Experts of a small language model: 74.5M parameters, 3683 steps.
Below are experts of layer 2 (counted from 0) of a mixture-of-experts language model. Rows are named router (the router's row for the expert), gate (a neuron's input weights, with its number), up (a neuron's input weights, with its number) and show model dimensions 480-511. Each number is 128 + 32 x the weight over its row's rms, rounded and kept within 0 to 255. Numbers have three digits each.
After each expert's rows: "mostly gets" lists some tokens that are sent to it at least half of the time; "gets" lists some tokens that make up at least twice as much of what it gets as of all text. This comes from a sample of Wikipedia text that the model never trained on. Tokens count by the router's weight.

# expert 14
router:103114126148129122116073134086129128114098074121125077140133148125158125144152119073104145089152
gate0:155111122148108117145126074066136116093119100123193118081169111146131208098128125162215120085054
up0:143100213114219129161140143095119113052107147112148104175151127114165188154131101180138073095134
gate1:157117098112145167089124106126066071146182115110119085078164131174142133134125136151145156112115
up1:159114185133113121118146147152163164093137104149157166158103125134122167110168109145137131161133
gate2:193106110087110112156128132172139176147086135134167203107136157128148113160112118129203104168148
up2:128186168085125104131134150100122053117084169114085125149207191079220128172166144114093128146122
gate3:102176111092084129112109134112098170123134128160160103100149122119091132146078152118067122122154
up3:130093116143162110098118145148132133132097154068111106127096154118146088127153083099119136162091
gate4:185079173082137129157151174091192097083096146067124123110104070127134102158120074181071169171151
up4:169064101146100089079163151110141138138122179107120134163123129088151112181149062202132104081146
gate5:068137095142132090148127102080171176075104129124103134167130185102120102128142107097156129119132
up5:096089153137159118122139103137170126117105173093090162115111105119118122089120087105108082090150
gate6:146155063047124099154109199144179121019183119142132185105134153112159123109180196101125145221096
up6:084157104106103188124112150082127144146101096128150183099154153099221151113124093123057155158094
gate7:148164093163166136137214100148131086188100075073129168148116101153173112113145113118155120110189
up7:220162089088132154081160070130166102131059107053086123129150146194139096134097120164148059124118
gate8:145138156175144115105152137065098104089185121121141137128099087121181126085177138114114139132146
up8:211052124120121096160132145116172133165083082074109167128106096156110167152133049217161129106157
gate9:124179136114115114099125109102080161141116132112161102122142051156145105134162091129156174144197
up9:118093094102125107087123094126125184135161095082160128137133102104121095146128056093134183167202
gate10:136125129073114109116091092084136151128092137135128179106095065145137139104083094108102097100095
up10:153111100063149128108172123093150126056091122103124104154118131102141115078147087139148087169177
gate11:078124168111127118161220157140082097162136063108136082135161095176151081107108109117148137146102
up11:069172124113121115131115116108141092109140140144136111069132123128125176167046173146139086104083
gate12:078140103096169110160143070120115187146125132146191116150158083141111148134184206102090090159132
up12:169090161120098118146101121120092118117099080180122117106146127116227141168101091104165122101148
mostly gets: "is", "ers", " ==", " States", " him", " ==="
gets: "s", "==", "===", " ==", "is", "–"

# expert 15
router:154104106095122109118121102096109093181170122131100146140141140170103077147091172141150155168165
gate0:179091135154129162139175141044115104145124082094167137139142142114119145141085114116195099064142
up0:097176158113166131156089132131150147076126154155128086180148128177181183137156128141098212149166
gate1:117115109125124130110112131139063193132103137110140155141156124109132126137148126049126102095123
up1:152097088099133128119087110189198134114147124088101116084122130148134205117216139150119144191085
gate2:145086146141147140146153139111137123176091141106149127192124138117094084147126151097095139110118
up2:165187141120146127095124137103121090117112147150169167120170147161074093125134159102110139131098
gate3:146090138054130078084139133155126156085138171161121141081211121118135108146173124142054140134146
up3:114085105084146093123106146211185115085128157122123150107162133133123104123129061117049184181156
gate4:168155139102119084108139139101190159103105178101113090062100120129148122118124104098133159166136
up4:173116111123133066104048172127116110142136066095136112148131083126134137162109184082155130148113
gate5:130119205107090117113142088161058127135127152165130128168166175091094084135174136172052134100179
up5:136118111081087112168117092174119203100115152120141160161194126090048077128135087169097120094088
gate6:174133166161124099102167153129076117177106175089114153108133102094073094102136099098079125129132
up6:113168125122117202117093109161182136149116122129145126122158179129149172136107138118140147127085
gate7:126165093137114108125129141152216158139136137124103150109133089082157162129094132136118088158143
up7:127170103116174217171121149106121102103114138143134099102075171118159105134119146134159108107118
gate8:161103124137113119124091137137096134150098060111107105129069082089130127116121131092135139149131
up8:164071167110116127120170162130160079140114129116100128118137155130136136162094096143139113121124
gate9:195191141103136099142123150137136102142105126130154182122138111108157071157124143145091153123175
up9:201148120197158172127129143130158152121097134155170097109132144117080159111178075161176113128073
gate10:082092112131130198100126110139133119089121130091194102096219181088155143108108075149109135056099
up10:125082095128146116106184132141120155098092144055205078094227175143113172080144068128129124072089
gate11:161110171123098142165088104166126108159150100157160207139098120105110060133100139166113134121051
up11:114158126145136122146075122086130130125107121125157134129133098120091126057110167127172109112113
gate12:044162099136132097127143139121118097150111140177102133128126139162136114153124154140100125131115
up12:177081167132166148111082127096145136110117141132123124112127147141150108132118141063134122120059
mostly gets: ".", ").", ".\"", "\".", "):", "\","
gets: ".", "\n", ",", ")", " The", ")."

# expert 0
router:107133098077146109151162110204147145070134127142131135101155147148126135184083118123140132107113
gate0:127154119113164157114118039138114055088088082134141152129104108112091113097119096124136100135143
up0:136146177144140128209063100139172090073117128095141135170179130119123155095138113104091110167137
gate1:125120184132117135095141133121123136120140167117137116156094105118117148078090154124205112147122
up1:172157075122176173163138095130159077135143083102110120179110070119125136135121153152099103087118
gate2:164081134155167080127161171147124146089075143125129127139045096165108164138124162155081096126141
up2:128145093135142165124141078126136129131118081128152112140134131119139132123184146096112173158124
gate3:102118120129073133174163113110111148152098132126109122094149111112147074126164166097134122135111
up3:142123139193122137118086135193093138137118103121157155119075122190170115168185143177127157138110
gate4:177205120109156146188125143132159224106109182123133158120102111111144153086139150073152096123109
up4:141128169187163127119147053085156146143131101156151131096162193146082109153106147121107153102142
gate5:111116137085156193107135142116116142077145070090129093100086098126139122138144110090073126153116
up5:083157089101174129172064232184174172148160139115113195177096116174144116084209146132105106106167
gate6:153108168151109135098120095125116124128114109099130122057141105179097134093086124129117091142188
up6:101139142108105149139087161147153099099120145160124126214092166160170132144154089142113153128090
gate7:144119135141159108167133171179157181156144191160124105110128150111115172122142153098089148150143
up7:112082109133141142099155143148145123198133142091084117122175151149082135156149153148149131120175
gate8:153073147141120168138094144070115088121100114124151150126083090176112142113117101126148034082156
up8:108066170096105111153157146118079066165089112110119161137098106215134152142136160087107125130131
gate9:147114167135170141129096156118141130161067073140143209132161082158146114134162167096138136073114
up9:070099091136089122116134125160148124083117153091158133125114125127138138162141064142087176189139
gate10:110130133116109138109115121099184172167128141079156124078088158108104159101135152139140105117153
up10:140100204154137132155154138120151142157109096135147143069149131091120146152129117084147152064091
gate11:158151127143059142099126156117134141171082093138148116081098079105171142079142209136118109119145
up11:120145141143132198101133117120139108129144081231127139144139146094178176106132189148133035119151
gate12:107088096158138136108166133153113113197101159137148142159151113135036152138117083109115162132109
up12:119084217131148118127154085094148122155084139087130127116118125072121166105127089110125092105120
mostly gets: "″", " List", " Yes", " Location", " Total", " •"
gets: "\n", ")", " |", "-", ":", "%"

# expert 9
router:146143089133152105117146121104086102115143164133152108093151096152081148144154165153204111137148
gate0:125139152180101171130065124126117151130137166092133082084131128088158200078124097162181107088100
up0:098129145125146115208113156096142152173062180126115073124064052131170119090178172104149086113062
gate1:148149128121140137105124102139145125136147099135063152100095148094169110165095117190124152169167
up1:086148112118142173159143112173118099160178207163117134125133116102099080115156163166142146175147
gate2:103128123141140163135179107154151107110069079104102154127073135131122105194121101128144156082109
up2:140124095110100081129063156110152145127123168156148155138180134133127154102154174134145104194164
gate3:161103167148129172198106115126156165121114130127174159110111163179122061121110153127167170094098
up3:155111136109136159172097121092137149121138096105159148180100118157099115106157152163151136103124
gate4:110104118086142118177110104113177180161182124121131138155157149098088172200121095202115130131122
up4:092126139101146118168099138129179154116191137106123140179164164090083157180088146168092098188141
gate5:093120172109159185089146099138181140148118128146131144084128133146089110117153144140134044059115
up5:138131136128215066167109128131071110176151092120090114125149156107139144182083103102102142153136
gate6:147233137100172133126115129151094146084153140133120114157088131065098171142105132102117128094126
up6:084174145139099118123102161160066157067102148147135194158131123096159053094108146101137143158124
gate7:123088101109132125162131160163133159138076153110131123095166132107139151075100146142162098146051
up7:115081099148153188115162145109171135114104141127057111045131127134153128081064115105136129179084
gate8:137084119134126190142151130080152112109075119115163114164154126164100142079167065068178126125131
up8:136145156091103115255130174150081151169147088142112221169095125135117159163145165117138164121085
gate9:163092149184191138133157099128204129125163035142118153123120144166125083154100106108116147155146
up9:162048133161141103119038122084125112108117131134117119118151075147112129106128098162126147139086
gate10:141085101107108106168109169119150070116081115072106145123094067132156174110128159179161156172114
up10:136128098107188142122099090158118082086126174121124130137158089113091152092101184128168119179097
gate11:110112181131186176126155131125129127123111090158124104091055071185110074147138149130121141102131
up11:107169109090079111176150159183132100128089185134131122125158117081157143132156196192155069101105
gate12:155119148087131146129100091099051154127121099111151076116136104128103184147143107136163117120054
up12:117109161197060187111105132117076105108116127150141103150128120115128165058156141107128096107099
mostly gets: "°", "′", "″", " until", " $", "_{"
gets: " ", ":", "-", ",", "|", "°"

# expert 11
router:148163158147143095105120095093176028146170079116160077128102167126176129142190082106159176165157
gate0:122093129096124115099112120123143106134131145110105132192153130165108152084154168166147111126138
up0:118164171094130078208118143131076179078099167146101150139098090125142128160155123187121089162199
gate1:167144156149096119050136149118191127140155131092079157170155154116157074148125118118174085186133
up1:141166158120153142117099136132050141143139141164152103121040130108116148072156124104153127155148
gate2:155116100156106082188142147132132151117113085147095142064142119186107091134159089150125137090172
up2:145139167204183134147112109117148091100115165128151125119146155155139157141128111129093103138117
gate3:154180134118139146122144101107100115135094141110187109094206121118142130161126133098103089114145
up3:134131125081175135109064119144137139158121148101170083112130094105145117133189082084134132094096
gate4:096132105112156154113112102065078150118119112174158111149110094075121110117141109127112094142072
up4:173082150133090143095178146185147090128083149108127156164124143164089153130135144049151185105167
gate5:088115143098184062124200133065161126098160112158040116110120145067159120195055159077121160127076
up5:174167104097026141151141141180153139108118113106140157187095046129106067085143082163127101105153
gate6:151185128161195157113104127086113118072159222144115147173119152089112153120076108123141126183154
up6:123126096089134182084157142143107106105143106135110169132127115082183123109046105176125101113164
gate7:164167106087157104153143137087204130163112091146197115164098137168133132145113129124111093166144
up7:112126094166169156170115099102109090164095110099145068158098068139121102155093214129153086135095
gate8:103152146149165121143133136110177096151084124174142106136117153215087190145137126117197125199170
up8:134072133113172123159123137143143131069142069184118194123080162124181216138125145185178112105074
gate9:211126116100163118133191159052079120163164108146119212117143120101149141134113132143085177128149
up9:148097090134127153090154155052121120145106103135159130148166144160133173157119094121112142172130
gate10:160115126073083172072102157180132132178138157092084153108086110168104134060096068137126094085140
up10:140064156070151171117172178124100143160140158086072149119062160157081100117069103122156080086084
gate11:095089150105122115191154158069185107113140159144072155160078156208100137128131116065166113134136
up11:105086088163157125114179099202097149180131143147157113102111113127125142128136165164066115197087
gate12:124170062128163109129154140095136145170154096145169173135174170205128134165103118185150121120133
up12:153144194164216162133140107102133126078122098141145097093124155073123154133135120085164137109114
mostly gets: " and", " that", " his", " has", " but", " their"
gets: " and", " of", " the", "ed", "ing", " in"

# expert 5
router:143113104119176119208130128110108047192129143117118093133141133139099161143079104082058117132134
gate0:127092079100137107164110107093042095111094102089149168125118145083132112131100087105126110119171
up0:176078113099157112163205110123130134107099109126124107152080124112155180152089145145094140103106
gate1:140096134146119130122173094105093123146123096123087107083141104125122109166118106093153154107141
up1:134170146176097160081160092139130160116072178150113143115129129082112116077143117139115132175114
gate2:122090133129094090135124154127205123112121124127103099077095037132142135131108089115138112095179
up2:100172106104108103110115109117113152116124176152131135101149183166075084163160112097124123163156
gate3:079063132192097117076117058049219131109100141110129153088185139132169099170130098125146159087134
up3:190129150175165154128138176173088156069139131103117125151139163060144096091138090171120118160139
gate4:147121144146192116087200096113130097145094124122114125167092137088036160081125142149138163152139
up4:140088087104087173157125148197100093120132123118147146160160097181129121137107163142133129156126
gate5:156173173168144144101151154058175119135070101123111138102172152120122113114095134146164147091116
up5:116163156091105136143134157146094136123121153087113095213164090105178089106145104162139112096177
gate6:152159194070139136087154117128157095150131112149088157152113039074133090192104188103152145110123
up6:116108157106165131119080146128131112155101120149153171150190152106115085121123096130099082111131
gate7:173128099087119121105109142180118132224144071122142168125099118145122126167090127073112132099137
up7:178097096136121165136103151130171116176125126150098142112139134155160133188076149096173162151114
gate8:104103105184104162172156099125151139153048099134154102113133134210065100141087149163143115119114
up8:130045141093148139141151185106154108084125101137156173131090046154118168157127130193125102130224
gate9:135184086089139102132117117133059103165129130145118150153177113067113100137109135150117140164181
up9:144096133101144162008113102122098151096127114107142094107167137156155173142117104115096101168135
gate10:193128197071101163101116106075163168100116130117176202132173126139125077111130144083093126110110
up10:107184164150089175061075124106093109106142090129124067103045109149079179117085145123159098162172
gate11:171111181183117102136118117109172102203142084121110102176093081138111165107128104161093092137078
up11:148177136155130127126120147129117115204125128165106108164108148112156168141093122166128070119102
gate12:112120146185092154097143093181085175079085133134148154104161167157074128151163156185139125158157
up12:124140151137119149121116137078144113142175134132105077072111114138150145162154111056164140108130
mostly gets: " be", " been", " season", " were", " July", " also"
gets: " |", "|", " was", " is", " be", ";"

# expert 2
router:064125080153103131148097130143138161138166129136127126123150118164057112143161115140154192158109
gate0:157146168114085136093154123117172108108128086105127152102144137101128167118135088149131140113159
up0:087148142153167107169130115177048126177067141159138081157131110172117095157128161099139123117125
gate1:159182174142116108135145127123098089091141124181092127122094160090153117163144162085155135128129
up1:119136127067122138141115123137141102123114159135106143099072133129169129089135157145140153112121
gate2:144103120096134098192151156097194140190130100162100144107070127193143130140142118116155145100074
up2:134138116084159082139084129075150191097147140161095175139141146127105091149151152049158120188119
gate3:138119088079162125097143136103113085109124159106113107141156143131157105153097108113132138189139
up3:154120083147137187108100122160140123144153165154145122153116152097088056116127059132173146110146
gate4:167155119099161157137111141092059155088080137157127108147155139096179147082110097212158100159170
up4:122104131180121098104168146157138126106161130137119135159134086149064101152134110046150202155161
gate5:106074126149122116092164132095199123164135126147097162118141160125070167137073130152111197110082
up5:134196181097136181161117132148074113064142186118110107198165097067169095129180083122132083139191
gate6:110142143108133109129091104141088135125118155149152128070170118132127088096125208116174142090107
up6:078165180058149114199190168119106117150137084151079098140125191142156142154116093095072088175174
gate7:147108113087163089101155133155164113179091106112168156142154107125138102119149188068048127153115
up7:149100111116146122142178093151080090177091110137118134102123102142169096165149162120134157149148
gate8:163098071115110077210117156118159160143157163123122124088107184124093124142137069100166079169095
up8:114085088097120062206128150151137156156172091133117181078088170143123163175145050136126155108056
gate9:161167105118195173179136158091178120125140121129129178152055163141160116132143124149147170142075
up9:102118099144141103126154146140073137118116165066117095156140149149118098143151116092135167138133
gate10:171127119147085109075182092109124113118111099115147101072124120091152145130125122074103159122140
up10:128145128163118128088096131067060099062104126108111076156117118121170129129188143152204112113161
gate11:132087128144150185090144110113152142137115078101143091117135087188139131116111023077095187147124
up11:142152146122124120095145145147177134135143187179108144101131106115182149156136224120108050049171
gate12:128104086132141125170139158016124103126108143125135109067134134192112128112123160114156105138137
up12:084129190121123152099069086139136128164131056121121123118101109056151169157135067112129156063111
mostly gets: " El", " more", " Al", " Har", " La", " Di"
gets: " ", "1", "\n", "2", "-", "9"

# expert 6
router:165144157139149159083139133207127146096127127118154090126082165089088105079151146164088074093115
gate0:090125110096157134134096126081010044147094144143132085139084182104163227175158142117167129136161
up0:198164108126184093152172104148126105135135111116143157165107107065109086136145173125098091127134
gate1:167141125125114102089122107138146134136150188144097106101109151132149113110089079087166119129112
up1:113141125052183084136155090121137110104107192114094123102102105085103073096116095126159160134127
gate2:161102162096142177108125123109145132126143097110125143184168041181087113163101096168120142119080
up2:076184105106111081076161121145145142076075130107095162172149084066059148173159112108156178139178
gate3:141124150106108118091072080134209174143162144154138121084139127130120131161118113152098146119115
up3:135148114145126132090128108120157135163156174089105134107088155087060128110186148100177082182185
gate4:102167115103131116142129100087204128113116125162143098022108166160143113093119119142167166169093
up4:159133134140115169158143110164125121139116165079146177099169138147131106180142146110185202129105
gate5:100063132160112099128126124120124131099102163089130142134138164121145163115159154114094169069179
up5:157157097102182077122101105178159165106172131140110090144054104171182091046106075102112124159183
gate6:148147182098169099113116174157128172085203194172150146155140167147105116162141084123118122125141
up6:088128188118077133075084158154063150139134121120117201171122143132087128118098135157133131143095
gate7:143127130139180151078133164124140149181126133151132185105150140132185123103152111188042145108172
up7:106169133178128194090105104128161096167120132128089094130144166146172114221117108122132116105150
gate8:106080116147126116066112147102163125156116156104121012148158078165095121114148109172161080119119
up8:144084157091141161096150158155121137154150149175122172158141084148174115175123148120169144118118
gate9:120167091088135124184104120084136100139129167121150169111159175127131171131134090113085147141171
up9:111097101129149140104144089164159172090140114102146112163156109133100117132130122131112111164126
gate10:096099107155095194085129146128135071138091086074149164140145110109063116102097131125119134141094
up10:120157143160175133069084126123071142106097142149111100113126152089067155092096124119194058098071
gate11:107140147156130169163134089129093114100132102125173133137057120213119172157110144137127101173167
up11:148150147159134099146184140118177122106092138091133141176113101159143149077116152150128111166116
gate12:129132110086170125135165133144089126159071173141132119134154109213177137169112195169127103116226
up12:097146130196097155120082106085156149144150084122112147115093148085066170106163087102166111092067
mostly gets: " September", " March", " May", " June", " August", " December"
gets: "2", "1", "9", "3", "8", "6"

# expert 12
router:098083136127087144123128134114142145104106094145122071096106069174135161139144151102163142105115
gate0:170146052091155092112041179185154071157129158087115113127145148141096140112123166120165156127096
up0:108122135114162097139097120106125138122113162116125074219163147109107150062148108111192097187136
gate1:165114176122114088065057147095153169108164103086127118143127111103205070128089131153097101121211
up1:178120159132135104085039129097127208089149127077135142142133041162196104084090113168153102165178
gate2:191139136134140085115110118111143131150181128171139155117104140144103157179091144135062089062074
up2:065141120100143155104139118125090133142097146114100110135152099137114110121153156131183147160180
gate3:092080071107143105128253107122096144172135125117119118149134137116118110163139158150148108090140
up3:144145139186167163115077170090100135140077101144140076156156104143141127132147126139153100132144
gate4:109132143127182147130114126129173106095108176140125147133044103155170177144137073114134125106156
up4:151093146153131147125156135157135119155099108146133034188165114133109136135163128149170160148123
gate5:155077118096148120129127104075096129056139132066121095120181103119111201150101178147124089059141
up5:127176095125095148108134124161158100122130159115117142133094138150153105129157099131190145082166
gate6:146147165159152075076088156165184113077145132133131073185103120152130108157149120092136152157103
up6:048153194147055147165088124174028156163087128151152175170111117147159088122101110146107129130127
gate7:107125109187161158138111103123078124175078146099134127076114133104102141114153124091121171122111
up7:155132128138132148129142145150199127087150109134132058198144125150152123095142144140154062145140
gate8:115070120091133137112160094131097106195162136141128166064069140120088106178142141146151158148161
up8:093125198101117174187119137123135114118126084181108142133119126165176163139131082179124083134113
gate9:081096087139146130148139117105107146137151125182146174126100129159188092128130074053084104223179
up9:169106143122125185107147092161080105084093100095121100145154114087161110099145129080144147148202
gate10:197128101056124062074073095168206099150170083100130163073126185098138185186105088116159161097060
up10:186126136074122127095088120103168189158153095082163127097124164089143115163141101161098133064077
gate11:062099151174133118100129059121104120133110150105162113148131131167077095152117148145119133152091
up11:170181099121123140151183176111135107117082123155107116118124104112177142114130133109128138150166
gate12:184169102113130100137092142076146170096117114146138107125067110156139128100154212107156111124119
up12:186171186164141143143083164093087150094125075199125097083110150134179088082175154084143139117080
mostly gets: " ambassador", "\n", " Although", " MP", "Gr", " "
gets: " ", "\n", "1", " S", " R", " A"

# expert 8
router:122113225141108154082096126107103099079159124172080134102133115157121092148140147202164128101136
gate0:148160109121157114140143137108116120108133164105120135079153171137143211120135111162160109140133
up0:165185141169159111176125118122170143133112162138129083160116127104193158092129117122092138152143
gate1:138143166104106185116090113100132129173160120100113067161154075089108152149136140139140124126105
up1:147113167093086111118094096136056130119104169123128125138120108138106128112101149175191123122079
gate2:126061120113122058133169148104156117148105100108104150188097089113136133182096176166193118047161
up2:114145181117141046158141091115103139121177132089138156123129121137160096141120117137082137127135
gate3:178134078127133133138079078148101140146127186107114081072156158073101092134100154098086117177142
up3:094164094127146133144146114117172140163140085116137102056087088153150135093126127112119092171164
gate4:152087151115140142096080100075146199072122181116144117090063181106141166108091146089138184075088
up4:074117141139153083134130188131104061135102111095185123176126113142083175169096088131183196127107
gate5:085175114142131128100075111034134103064158156122113136175181113097183145079144144088125129106099
up5:189161128078078062134116136150124119115153140110074158171145124158116043143146086131146084156226
gate6:131211142126097099120181121135131112115153112148126175097090117115129145070144113161117069179176
up6:053175172071136141127095111110175099082129241108108161113088134085163098119118112133123127160134
gate7:165144125123122086169173123190230147109088130104143168107099139137133109081118113121133136075068
up7:122104128096095163082159092083110127188142113169101106056100091175125088161112186133166119128175
gate8:102134133175128111129111104107114088129113110120160142155128138089110165116085087153165110150158
up8:127145123110200127104168133142120124167178079150120125142097084154110146176134157141146068098114
gate9:199134102153155100071113098113148181120128116115157188125121112129106133091068071153109185108196
up9:147068136110095135144164126146072108053081160121135088209162099151163134103134112121120193155123
gate10:132121096131081140128129122159084072151145068158118118070111095145091165120042095176115095175202
up10:174130134137140127117137149126074141142143120167113100079111165142090157113119090094076140176150
gate11:129144141154137131130180124129137155160182135160133143162081164139055150149142164125150103160151
up11:091158116086073122104163157122142112100162107189123145141079162160132169131130124148096107141154
gate12:124133158076137102093154109147113079123096151126117088144098172184146165192089129167115033099107
up12:124111090151090147114075112086094082118127126130143110116116084081165127114156205096100150117156
mostly gets: " Sa", " La", " Al", " c", " con", " would"
gets: "-", " to", "–", " (", "er", "'"

# expert 13
router:134137154130145131166121168111181086157123147149110108124103080133160201181114091120164124077110
gate0:110118130161097106112152149110169124097116107122150090119152108169159177101153115149096147131139
up0:124132169113196137099121141113161146144089156084125037075101114126154152153169104113087199141104
gate1:129107095121129129093104107123144081144091151112101127061131103086152097158113122125179095116149
up1:255079146111096171118074102095104106081128117186181065131114068181074141115099143186134108161114
gate2:181114128084098141131174147176129168097097116142158149120124111110137095127103160091101123134162
up2:101122179145164104137100167110095117123131086104105183110131124071131099140139110061170140093118
gate3:133106085028176131175126126092107173057167141183138146085097171116096081174095157180164099166091
up3:158179099035157101163148155135108142093170132106145135093073129077124126177116162154161133192094
gate4:127181182095112117106122079107161202097160125143102090156128073108081142135158139183169118171173
up4:126158095160097101130133123110165123147070158126101114144231122120136150173117156133121194141134
gate5:199104151187141190165141108090196158083142085154099191106131132165080173157084203098112114027103
up5:133094124119138088106120158185090139081121182118140068153148151149143126126156059119166109106144
gate6:164151136168142119135146068150098152110122140166116141127132112141103130123117170177153078102114
up6:136145087150084153147125176113133098145101136161084146139098164161146102115124108106039168186161
gate7:112138075151116141136225086127145173141108130102113170090178086165145061125103160099107134150151
up7:119096155101118211105071189157096124120140132147084119148167160116131137163120133125199134095103
gate8:136129152175116089157110090111120116154104144129129154043115128133111188145154089187146120103096
up8:158075156076197159172181153070117114102170142139150160159107126155128145211087129115159132120094
gate9:142128118097150060085133144065105146169091120137152179104098093117108118160115119116129146061157
up9:120174125070198101142114138171100070120115148124122169174176066097164093141179080106166161154111
gate10:186094073117117196122162050117118126105132078133132130094145146131041133134126142173126155130135
up10:136123079097130174059094136091141124122132111115122077112083156095157103132149100124115137071186
gate11:159105134148130108208104096193105068184121086057134134097125064148193088132064125128081174143121
up11:144188105145136097103150148136126129105117130193124158211079135149112154119131192121157087112145
gate12:066141113126174077136180121140130115212125142097121098155186157176090125074084190123122120182142
up12:109089125130167144115100127131171113161133109151118131069133170135154120157103129118105133134085
mostly gets: " they", " he", " these", "N", " dis", " their"
gets: " ", " the", ",", " he", "N", "M"

# expert 1
router:115123106149155119146125140170135133139083154114181150091099104103086124150097122157164123180097
gate0:116163133162130143159152084158128192184099126117143162176168153143054158115143105161122145139079
up0:098182131107082109118173126155119163120148157175144153112075087107146112141156111121124124145122
gate1:098144125150059169080138115103143116159118113141148135192183130113119102155113083145122103123088
up1:116148094108119204131146139088123129159137148094131149145166107156150171136109095130109103126079
gate2:140114150135134151151145175121176108115137069103129139158090060153137149130107145157156119055027
up2:136118110153144099102131122182087096099149159104136154169118127163147160123156170127141115105092
gate3:110137054177096084113126084102058124156079110192116118146144138117121094142114098102171123219091
up3:138133168106083150107133193157140155114154098076116087082154131111193130104158116120107152112192
gate4:116116171169164117100121146128161183093155138142091130186178115156136126103144099110106113114104
up4:137168178090152079120104187099108126107133157103117132070117156141113171163144154118166164104089
gate5:125117114114102144083122105121061128125080137120161113197170098154125173153075094130143130152141
up5:124143078064130151170089128085074144093185135118126126133092121090201088140147116150207165096148
gate6:140185157145156176131121136119151127071083193098126149175115182176100167134096138089123127141076
up6:093138145127086088118157128121139098173163069157107146091124137114169086123097112141125135112133
gate7:143134135131153151120136167157115174120144135171128110086201131075167158151106081066128129151142
up7:082166078158100173136071115154110152153104104098136116197120147186102146138122057118147110071134
gate8:120163098126085151143139120149152118195143083154146142108117086132119070091158122115123103126175
up8:127094173136135111148188126103179118139127162103134189087118135087132102145141142190148119151171
gate9:120164112104200204030143118110104118142105082097137122075120108096099080121107094153099135149106
up9:126131128080145174095160143134082127101162095112103136107148155099098157104143100144067113146097
gate10:152129154151135140096089079181156136100078143126132133124111073051073083089079134199107094132142
up10:182076099130105158094083122122077098101075068111161083088121193141065136139106152096179155168096
gate11:207063117149137139182117097174170129145109075101155154062072120122085162113141142114073121148099
up11:137133124154156142120169104121124083062103114158112179102146116138124116107137134120108119094036
gate12:162151176120215114126082165095137163133115121106119149126097176107093146185099104133167111107117
up12:096073144105179114117175107151128103148177097076111172079083099113092139096153123146138104080072
mostly gets: "---|---|---|---|", "====", " List", " =", " ==", " be"
gets: "0", "2", "9", "---|---|---|---|", "The", "|"